{"d_model": 320, "balance_loss": 0.00242, "vocab_size": 4096, "init_std_down": 0.0, "lr": 0.00163, "seq_len": 256}
Below are experts of layer 3 (counted from 0) of a mixture-of-experts language model. Rows are named router (the router's row for the expert), down (a neuron's output weights, with its number) and show model dimensions 0-159. Each number is 200 + 20 x the weight over its row's rms, rounded and kept within 0 to 999.
Before each expert's rows: a language model's description of what the expert responds to. This comes from a sample of Wikipedia text that the model never trained on.

# expert 10
Short middle pieces right after an initial letter or consonant piece, such as F-t, b-ike, unf-ort-unate, we-alth, B-ot-afogo.
router,231,224,180,187,219,196,188,214,232,211,199,199,230,191,222,219,177,208,213,230,224,200,162,197,232,168,239,208,208,178,217,221,216,237,212,214,175,194,235,155,192,172,165,233,177,195,188,205,208,197,203,194,229,180,182,215,227,200,212,205,188,216,202,226,178,197,191,210,171,235,199,201,192,190,197,167,203,199,188,236,186,221,179,247,223,215,206,206,182,216,197,210,185,224,212,199,183,196,218,216,200,234,171,202,200,222,212,240,216,214,186,157,176,184,164,204,204,197,202,185,226,219,211,197,160,191,204,214,215,182,206,238,191,228,221,221,173,183,226,201,212,210,183,210,196,182,225,204,195,177,173,175,197,203,187,197,214,229,218,211
down0,197,183,238,210,196,209,164,197,208,194,181,193,195,159,224,196,209,200,184,216,204,184,189,187,220,202,234,182,178,209,183,184,235,182,225,229,178,214,197,185,238,169,224,237,198,191,197,182,189,179,197,195,199,222,209,219,197,212,211,207,139,227,210,169,195,222,178,197,187,204,226,184,186,181,197,193,194,164,219,183,197,173,189,201,200,176,178,206,162,177,206,208,218,189,199,181,196,208,199,187,194,211,258,204,207,167,213,211,198,216,195,217,177,184,194,228,180,224,216,219,225,213,153,215,193,224,148,184,173,200,203,215,192,233,207,227,210,176,171,188,175,218,186,209,178,201,174,214,212,209,181,249,180,194,209,201,165,163,219,217
down1,191,222,173,219,231,181,240,192,210,197,181,172,160,219,255,219,201,239,167,160,203,187,169,194,210,186,205,205,163,209,213,198,180,192,203,185,203,187,202,150,228,231,192,199,190,202,201,198,196,195,201,198,211,165,193,155,186,184,175,213,209,216,210,207,198,228,208,181,207,180,154,159,165,199,204,172,200,201,160,228,224,194,207,229,223,207,235,186,196,233,188,203,205,208,177,196,186,167,199,193,229,185,209,220,193,221,185,226,187,209,180,170,200,178,173,189,172,183,192,196,200,225,216,163,190,208,174,207,188,201,188,183,207,191,192,206,248,199,178,216,212,198,215,203,193,220,225,218,194,201,193,156,172,221,190,210,221,216,204,175
down2,190,219,172,204,215,212,168,209,175,207,192,217,165,202,186,209,204,191,216,180,179,217,215,197,257,180,228,187,205,157,170,169,192,185,193,207,219,211,211,220,230,186,165,202,219,210,199,204,224,214,204,206,206,237,161,184,201,252,184,204,208,198,168,192,188,185,209,204,192,196,197,162,219,170,222,248,177,190,193,196,220,254,215,224,205,183,210,214,199,224,162,184,195,245,222,212,193,195,209,247,186,198,186,217,192,219,207,171,201,209,189,184,184,192,170,211,235,215,196,192,201,185,203,199,172,199,182,178,156,180,169,217,218,173,169,192,204,223,199,222,219,238,204,179,195,212,172,212,203,220,193,189,214,213,209,187,212,224,202,216
down3,193,200,250,167,186,232,200,204,190,171,204,218,189,210,177,234,213,186,182,221,213,194,198,235,169,196,194,172,157,203,179,212,178,200,207,188,198,169,189,188,208,212,202,223,164,223,231,207,216,217,205,218,159,195,246,195,194,208,211,159,198,208,188,214,175,213,214,193,195,180,177,223,203,221,182,189,215,207,195,200,209,148,199,220,231,201,191,179,216,202,185,192,191,219,170,199,199,189,240,185,238,195,175,192,214,207,189,194,198,198,187,180,178,166,216,193,227,216,198,185,210,221,177,188,187,220,201,222,207,199,195,183,202,177,190,246,228,190,213,236,205,191,189,210,201,183,164,200,190,214,196,184,172,202,178,191,160,180,224,197
down4,212,210,206,193,193,194,142,203,225,205,188,219,214,202,213,187,202,206,198,198,193,211,196,235,164,233,189,228,236,211,196,219,203,219,174,142,220,193,232,206,200,214,201,200,188,222,213,186,183,227,233,194,161,187,264,192,194,186,199,201,199,180,181,218,211,192,245,211,227,212,189,205,215,186,189,199,188,206,212,196,220,213,210,214,206,207,188,197,161,175,204,171,192,228,228,196,202,199,172,197,193,239,191,200,180,176,196,200,215,181,228,196,204,187,235,239,236,213,221,169,175,228,214,196,190,180,202,208,206,208,211,205,227,196,190,187,204,214,215,190,235,170,192,180,201,207,198,206,175,169,221,159,221,223,222,196,183,226,206,188
down5,226,214,189,189,252,181,235,224,197,197,209,190,182,192,224,263,196,188,216,193,208,214,223,205,192,198,190,235,210,193,194,203,196,216,175,201,218,197,187,210,187,186,180,204,235,195,192,197,231,209,195,173,194,213,197,172,180,193,227,200,186,195,194,199,174,189,212,194,235,220,195,183,191,200,200,205,211,196,220,171,205,215,212,223,201,184,241,202,184,227,167,207,208,196,217,206,224,191,177,214,189,201,185,230,230,173,224,183,203,200,204,171,205,201,188,188,209,210,214,197,228,232,183,152,201,177,193,206,227,184,213,231,198,239,195,194,208,190,180,183,198,188,228,187,232,190,234,250,173,194,258,198,174,263,228,194,246,217,185,193

# expert 8
Final suffix pieces ending an ordinary English word, such as offens-ives, gren-ade, indust-ry, assist-ant, riot-ing.
router,221,184,201,175,183,182,186,229,208,195,202,147,212,165,221,222,190,212,211,217,196,186,189,236,232,188,217,168,241,215,192,214,215,206,201,195,186,226,215,178,176,175,186,215,171,179,216,223,191,194,190,198,222,196,200,206,181,201,190,221,208,196,195,210,205,196,202,216,161,203,213,191,184,187,216,184,229,221,190,187,183,214,190,231,208,193,194,202,220,233,171,198,172,177,198,192,195,165,222,223,196,199,185,191,198,194,197,228,246,179,194,186,199,184,189,187,213,228,177,198,207,190,213,223,181,205,195,209,240,232,208,211,166,173,232,191,193,211,223,181,181,194,190,236,192,167,218,129,175,180,176,185,199,185,190,210,199,198,187,195
down0,208,205,183,195,212,199,184,203,194,208,182,236,231,168,212,227,190,204,216,225,225,223,189,193,176,222,182,194,139,209,190,186,202,215,175,179,193,169,218,231,187,207,164,184,228,218,177,195,160,203,210,227,176,179,220,218,212,175,220,200,205,212,194,206,217,203,203,203,205,184,214,203,172,175,149,228,184,189,239,203,220,202,221,211,196,246,182,198,169,196,175,199,227,179,190,186,206,200,167,196,199,203,220,202,195,210,197,208,211,202,231,189,171,186,191,215,182,196,200,245,209,190,184,211,245,206,226,224,206,217,174,213,187,195,193,194,219,160,212,208,152,198,166,230,222,178,171,171,189,207,204,202,211,192,191,185,187,218,179,203
down1,177,239,177,203,195,160,183,177,212,197,194,192,187,203,187,224,184,228,222,151,219,195,210,194,236,201,183,187,223,221,178,209,204,191,208,197,194,195,191,192,210,206,186,175,204,203,176,183,199,212,191,185,211,203,190,199,204,168,198,238,190,223,160,219,190,210,188,198,220,195,211,190,183,179,169,200,172,187,174,186,200,170,217,191,171,183,172,228,176,170,234,173,216,235,202,192,220,244,189,197,186,188,205,210,190,221,226,213,213,236,190,206,204,195,224,200,186,161,218,204,173,236,224,210,222,192,183,224,173,226,184,180,220,171,186,208,198,183,200,210,198,169,180,187,230,207,186,212,190,174,217,211,180,216,218,187,226,208,175,187
down2,209,192,159,208,190,173,211,199,220,185,223,171,171,201,221,195,207,192,204,184,190,156,200,185,197,192,207,209,173,225,190,189,226,230,184,173,207,203,236,191,198,195,165,162,176,185,176,186,237,205,207,204,207,187,189,214,210,212,211,214,196,235,203,194,169,173,192,199,240,211,188,201,195,193,206,217,194,220,178,227,165,186,164,189,200,194,193,221,207,191,178,164,214,183,171,203,186,220,221,212,183,219,245,193,197,167,199,187,235,206,168,189,223,186,195,190,188,201,169,216,198,185,234,143,166,170,170,217,190,222,245,197,176,205,212,205,223,204,167,181,192,189,210,202,206,189,167,206,234,210,197,200,201,220,216,177,213,188,211,182
down3,202,192,226,195,206,190,206,197,200,194,185,212,140,195,172,204,205,185,167,213,192,208,212,229,214,178,191,229,190,197,215,200,220,200,208,202,200,183,164,191,200,202,204,212,220,238,218,214,200,244,206,205,162,229,186,205,197,241,203,207,206,202,192,186,214,201,224,183,197,195,206,184,189,191,211,188,204,181,232,180,230,180,216,213,241,174,204,176,213,182,199,176,187,251,188,183,134,199,213,198,225,190,184,200,174,222,201,190,210,224,243,220,146,216,221,178,177,199,223,184,204,200,182,186,202,193,228,197,199,218,205,190,225,190,218,197,206,244,162,214,187,191,229,205,226,193,182,207,219,227,214,202,193,188,180,228,155,210,167,163
down4,203,185,195,210,206,222,199,201,204,228,190,192,203,208,184,207,202,203,237,184,216,188,211,257,226,204,205,194,229,218,158,252,196,190,243,154,245,183,171,189,201,181,198,203,182,212,179,212,219,135,177,191,191,209,205,211,163,203,217,176,197,179,222,219,229,173,171,216,189,200,202,219,174,201,173,198,195,220,217,210,175,178,214,197,235,191,180,209,205,194,148,198,160,210,236,196,246,223,193,162,199,216,189,189,209,183,179,156,207,225,186,219,214,221,189,206,217,221,188,201,214,199,200,214,212,231,191,210,221,199,210,156,235,202,215,175,221,185,175,204,203,190,219,208,192,209,226,188,206,204,187,237,171,203,189,199,194,182,193,206
down5,185,175,216,204,168,190,198,204,183,208,169,202,214,227,188,203,184,192,206,183,207,182,188,269,194,204,170,226,175,188,226,209,228,182,202,193,207,201,205,220,203,250,211,214,183,171,200,180,213,186,190,213,206,188,197,197,190,236,207,211,186,236,207,189,202,212,193,246,200,180,175,210,183,176,185,169,237,227,236,209,196,180,200,235,212,186,247,165,181,189,183,226,214,173,175,181,177,192,211,195,177,178,230,196,236,198,201,202,194,196,189,221,235,207,203,191,193,192,195,204,158,191,209,205,219,228,215,208,207,159,170,187,212,236,221,190,180,217,236,189,200,207,189,200,198,226,206,201,216,204,196,187,205,202,171,190,196,233,191,201

# expert 15
Digits and spaces in table cells and election results, such as 1.96 or 2,000, plus to, him, the within running prose.
router,218,203,200,187,219,200,187,232,229,196,211,179,217,186,223,215,195,231,220,214,220,183,164,211,234,179,231,177,234,224,197,217,222,218,209,207,193,204,197,160,178,177,180,226,172,184,219,204,196,209,170,181,217,184,202,224,209,175,208,213,217,212,227,221,176,210,195,207,182,224,221,179,180,183,221,176,218,202,187,217,166,208,175,249,218,191,189,206,214,233,180,230,178,215,215,196,195,183,219,230,207,214,168,183,195,234,212,233,216,187,188,176,217,186,188,213,204,208,188,225,214,229,203,211,194,185,174,214,211,220,193,226,162,192,213,209,172,209,208,175,206,185,182,220,169,166,229,174,203,176,172,173,168,187,188,191,200,217,206,204
down0,217,206,164,199,219,198,196,195,216,211,202,227,212,187,192,233,206,161,169,174,203,220,180,230,218,222,206,191,181,203,191,208,178,215,218,181,217,210,177,187,198,220,219,236,248,224,214,227,177,225,213,202,189,195,205,196,190,215,222,225,198,207,203,228,189,134,186,199,220,194,214,208,196,168,172,211,218,216,207,208,208,199,210,237,164,206,183,206,223,177,171,215,208,200,194,186,164,215,188,194,180,218,171,210,232,221,185,206,206,202,230,206,199,191,202,191,175,221,205,206,238,216,192,196,183,226,230,168,186,191,166,209,216,196,191,216,218,200,207,221,209,225,188,227,200,200,171,211,186,233,181,185,199,196,152,217,226,211,230,207
down1,154,219,203,190,198,217,196,183,189,208,190,178,211,194,219,188,207,247,185,167,232,199,179,175,235,207,198,184,178,193,188,194,177,175,193,223,219,194,171,195,192,210,219,177,179,218,172,203,182,199,170,215,200,219,165,179,192,189,180,216,189,190,255,217,218,222,201,221,213,221,174,224,210,182,222,188,231,181,211,227,222,196,210,177,203,177,235,202,193,181,198,179,213,219,191,194,207,213,178,203,201,178,205,212,216,201,195,222,172,237,184,153,220,180,176,193,176,168,190,171,192,190,196,193,210,219,218,210,187,209,188,188,190,167,197,169,178,223,163,210,231,200,205,181,229,198,160,224,221,205,206,224,188,228,234,222,210,214,186,209
down2,200,229,193,179,222,230,203,174,199,166,216,183,194,201,193,207,199,232,208,203,198,175,218,191,178,193,173,201,188,197,186,170,209,216,151,185,183,176,171,226,194,173,191,200,194,223,219,163,231,187,204,199,187,202,150,174,190,210,246,224,201,201,215,202,201,188,201,202,149,218,214,179,208,197,177,208,217,216,198,199,212,202,215,188,219,171,196,196,180,185,190,172,220,190,182,226,212,197,247,227,195,187,226,195,199,185,186,183,180,173,200,191,218,176,173,204,213,210,184,230,194,176,158,181,201,162,207,180,148,214,215,218,233,231,189,188,230,229,242,194,168,174,180,224,196,184,185,191,206,241,200,211,189,209,212,183,194,176,212,177
down3,201,160,222,224,194,208,207,199,218,162,190,211,159,213,215,227,197,211,150,236,200,201,192,184,219,170,166,152,186,200,200,218,213,203,201,194,151,205,216,233,212,198,231,187,242,226,211,216,179,196,214,221,130,208,206,209,185,221,170,192,198,238,216,171,211,235,162,176,223,205,176,208,197,209,202,207,167,204,200,196,189,179,182,216,204,219,241,204,212,193,184,214,160,191,194,198,185,161,214,192,235,197,208,196,194,201,170,200,203,235,203,182,217,207,176,219,174,206,182,187,187,205,211,190,168,214,236,221,206,192,211,234,207,194,217,207,211,181,187,173,180,178,177,211,210,198,165,244,233,245,203,194,181,207,195,186,200,196,180,228
down4,193,209,218,168,180,203,177,209,212,184,194,233,239,198,214,194,226,190,236,181,198,203,191,188,219,277,203,221,232,213,234,164,235,204,193,163,207,190,217,196,221,218,214,187,199,202,193,183,226,195,197,164,206,209,222,183,226,201,194,205,232,176,181,222,184,182,240,202,210,187,182,197,227,242,199,178,190,226,192,230,170,194,212,224,211,241,182,203,206,207,193,170,190,166,216,238,245,222,199,169,193,227,196,202,201,180,218,187,188,189,224,198,210,214,209,197,218,199,174,204,201,203,216,188,216,194,217,178,229,206,201,201,213,194,210,167,200,205,188,203,231,203,196,203,196,190,201,206,184,272,224,190,198,203,197,211,195,188,229,205
down5,195,214,184,203,201,211,192,190,193,189,225,207,211,202,210,176,200,205,195,192,195,203,210,222,214,237,196,184,182,184,216,196,222,194,193,196,175,195,176,196,220,179,194,190,181,224,197,223,227,185,241,186,228,204,167,183,176,229,192,197,221,163,213,241,186,211,201,228,245,168,184,199,194,211,232,189,170,224,239,177,207,205,200,224,193,187,210,234,174,170,171,194,191,206,202,222,225,208,147,184,179,193,174,197,234,176,195,173,211,168,167,229,207,208,239,216,235,203,208,188,194,214,203,192,217,217,250,209,191,163,182,220,185,207,209,199,206,210,210,175,179,199,244,213,189,192,199,196,193,231,231,208,204,221,231,186,208,223,227,191